{
  "num_hidden_layers": 13,
  "hidden_size": 192,
  "n_experts": 24,
  "experts_per_token": 1,
  "d_expert": 320,
  "d_shared_expert": 0,
  "hidden_act": "squared_relu",
  "moe_layers": [2, 4, 6, 8, 10, 12],
  "router_score": "sigmoid",
  "normalize_top_k": false,
  "routed_scale": 1.0,
  "balance_loss": 0.000454,
  "balance_bias": true,
  "scale_expert_input": true,
  "init_std_router": 0.0251,
  "lr_router": 0.000511,
  "vocab_size": 8192,
  "norm": "rmsnorm",
  "norm_eps": 1e-05,
  "tie_word_embeddings": true,
  "optimizer": "adamw",
  "learning_rate": 0.00154,
  "beta1": 0.9,
  "beta2": 0.99,
  "batch_tokens": [16384, 32768, 49152],
  "max_seq_len": 1024,
  "train_tokens": 301900000,
  "max_steps": 9764,
  "dataset": "wikipedia_en"
}
Below are experts of layer 4 (counted from 0) of a mixture-of-experts language model. Rows are named router (the router's row for the expert) and show model dimensions 0-63. Each number is 128 + 32 x the weight over its row's rms, rounded and kept within 0 to 255. Numbers have three digits each.
Before each expert's rows: "gets" lists some tokens that make up at least twice as much of what it gets as of all text; "mostly gets" lists some tokens that are sent to it at least half of the time. This comes from a sample of Wikipedia text that the model never trained on. Tokens count by the router's weight.

# expert 2
gets: "\n\n", "\n", "=", " =", "\n ", "See"
mostly gets: "\n ", "\n     ", "\n\n", "See", " =", "\n   "
router:155117153129099151112155155219113155136149140129121133074088164103116111135111149144148075105201091110111134198134153074112160090090078152085110116128177134083103104190120122118100139089101156

# expert 6
gets: "-", "\n", ":", "=", ")", " •"
mostly gets: " Coordinates", " JPL", " Genre", " Animalia", " Binomial", " Synonyms"
router:105130152132134132126148139120113124180135147175070123167127073070172053113118151130143067089185165163101110185166130121146139113107165147161149072124113166073152105144111125160097148153119080

# expert 7
gets: " |", ",", ";", " of", ":", "  "
mostly gets: " Votes", " Socorro", " |", " region", " EU", " Pts"
router:098115113131124150137124206113162106087175134156075098126131105158062113092160177084163155103178128130164141159093171147112127130082128165166115117079164130161125148135126148149111151152145139

# expert 10
gets: ",", " and", ".", " (", " but", ";"
mostly gets: " but", " and", ",", " ,"
router:148180163103102041131125177185104191111130164113104103192112141142121103110091134128116124145135125140086103163135150070068164139075147134118134117112175126117074108141139153160094156123173139

# expert 23
gets: " p", " ", " he", " t", " no", " \""
mostly gets: " p", " man", " car", " n", " no", " sea"
router:109117146152115089159161194188101178152148118128107148126175074085148094076118199156120075121147152149141112164120143106098142076062156132177150121123119183105104096091146103090122154135159185

# expert 4
gets: " |", " by", ".", ":", " –", " as"
mostly gets: " published", " released", " titled", " born", " directed", " awarded"
router:098139163105119124091163137141147096159132171152111120105148125120153107135111166103163120148170203133108060164157103069099136087151121149105140133097146137149078120142145144177140140092140118

# expert 8
gets: "s", "es", "ers", " States", "ies", "ation"
mostly gets: " States", "ations", "ities", "ions", " forces", "ments"
router:096109139136078086143105173149134194119106107161126088103119111133112108154114136099140168088148109110097139140099094121132153077132163145164192086134178176053080118125104111116170169112137111

# expert 0
gets: "-", "ci", " out", "%", "cc", "vi"
mostly gets: "year", "cest", " MPC", "cc", "ep", " median"
router:107135153163113080206105117142163191140180163057117095141097088108139129167120159183127118133191121125076110152144119086131197166135132126163144096163113103085124131177072168140148143095179146

# expert 13
gets: "\"", ")", "}", " World", " War", "]"
mostly gets: " World", " II", "!", "]", " world", "\""
router:073130134083123060115100163179084112108195139167101102160186121126122133123124131089098104151178135124110108114181110129080083123139089129127098056107125121062156041155110112175140154167063165

# expert 15
gets: "N", "O", "E", "F", "B", "P"
mostly gets: " reb", "O", " app", " sq", "N", " federal"
router:143130137140170119177169175130118129119089121129071083111137068115107072187111110144104138110177136121164048185104116139100204115103057097122110107080118190100153150175121100126138206085130096

# expert 5
gets: " A", " The", " Al", " He", " New", " All"
mostly gets: "Al", "He", " Al", " Yu", " Ker", "She"
router:118103089109157107157142130141131084062139121144073118140150098111073126127080135137227055127184160174122073106172102111102160159076141141137154124107154159141150081139079170130119085174095117

# expert 22
gets: " the", " The", " his", "The", " their", " its"
mostly gets: " his", " the", " this", " their", " its", " these"
router:103161077131089125192140119078110170127140111145051099151125158112139098126068183122124063074141150145156103199140127143110151130145100079141118156118116149166100106105095177128125075127098177

# expert 17
gets: " in", " of", " with", " on", " for", " to"
mostly gets: " during", " between", " against", " than", " over", " without"
router:073167123114092103167083204159133141113157130148110093173167111148137124112117131099173092115129124157135075159117069147148202105124108167126111142143226145146092087120157089105125207109169114

# expert 18
gets: " 1", " 2", " 3", " 4", " 18", " 6"
mostly gets: " 10", " 14", " 23", " 20", " 22", " 19"
router:116113144144098127111150170114136169104172077110113092115078160116143080137133132123183159069209083110115136181118128095088205096103136148133145151123124110123132086182173117120114137094120115

# expert 1
gets: "–", "-", "/", " (", "o", "19"
mostly gets: "–", "−", "/", " @", "+", " †"
router:086174116110123089133102102112097077070111138122106077104097114060133099159094192122156127162207142126160088162153124119115137126149075109150182149124104127073102087131122141116166154130101123

# expert 21
gets: " was", " a", " is", " to", " were", " are"
mostly gets: " was", " has", " are", " is", " been", " were"
router:103141145134095143155143152177162186114181154112123160084140159131158098170150157098138143152157166098135169138126083064121141148088118123167118051088123180115184130153128139091089151101159203

# expert 11
gets: "\n", "est", "ss", "f", "In", "5"
mostly gets: " %", " fact", "century", " least", "rupt", " western"
router:118171084131112117195101139120129122070208136114128145194118145123110176093125132112155171094171102122059112171104141077078134125134137109157121058132131095123116108109114153127118224073114110

# expert 20
gets: "ta", "ti", "'", "na", "r", "da"
mostly gets: "ipa", "iva", "lia", "aga", "ī", "na"
router:115120146113104093103146208178077135145125144166131033101128088155084106127125121159121140102190161146174135151168135141113133166104137093101170079120162156151106075149145113119112128078125145

# expert 14
gets: "ed", "ly", "d", "ing", "y", "er"
mostly gets: "based", "ized", "ly", "ated", "ised", "zed"
router:121154141169106111173118199132119200161151144128132143160175139097096150103141139106102136059170152143114109145156134104108141073106137126119145070117145123085091058105184118092146172077196138

# expert 16
gets: "|", "-", "=", " that", " two", " one"
mostly gets: " However", " two", " however", " tells", " Both", " According"
router:094132092094124110123142163116130170076113132103121132158154147085115104152150139117101082139169135085134113126119099126121178089166070146168158093122170165101085091154130188157118159091107181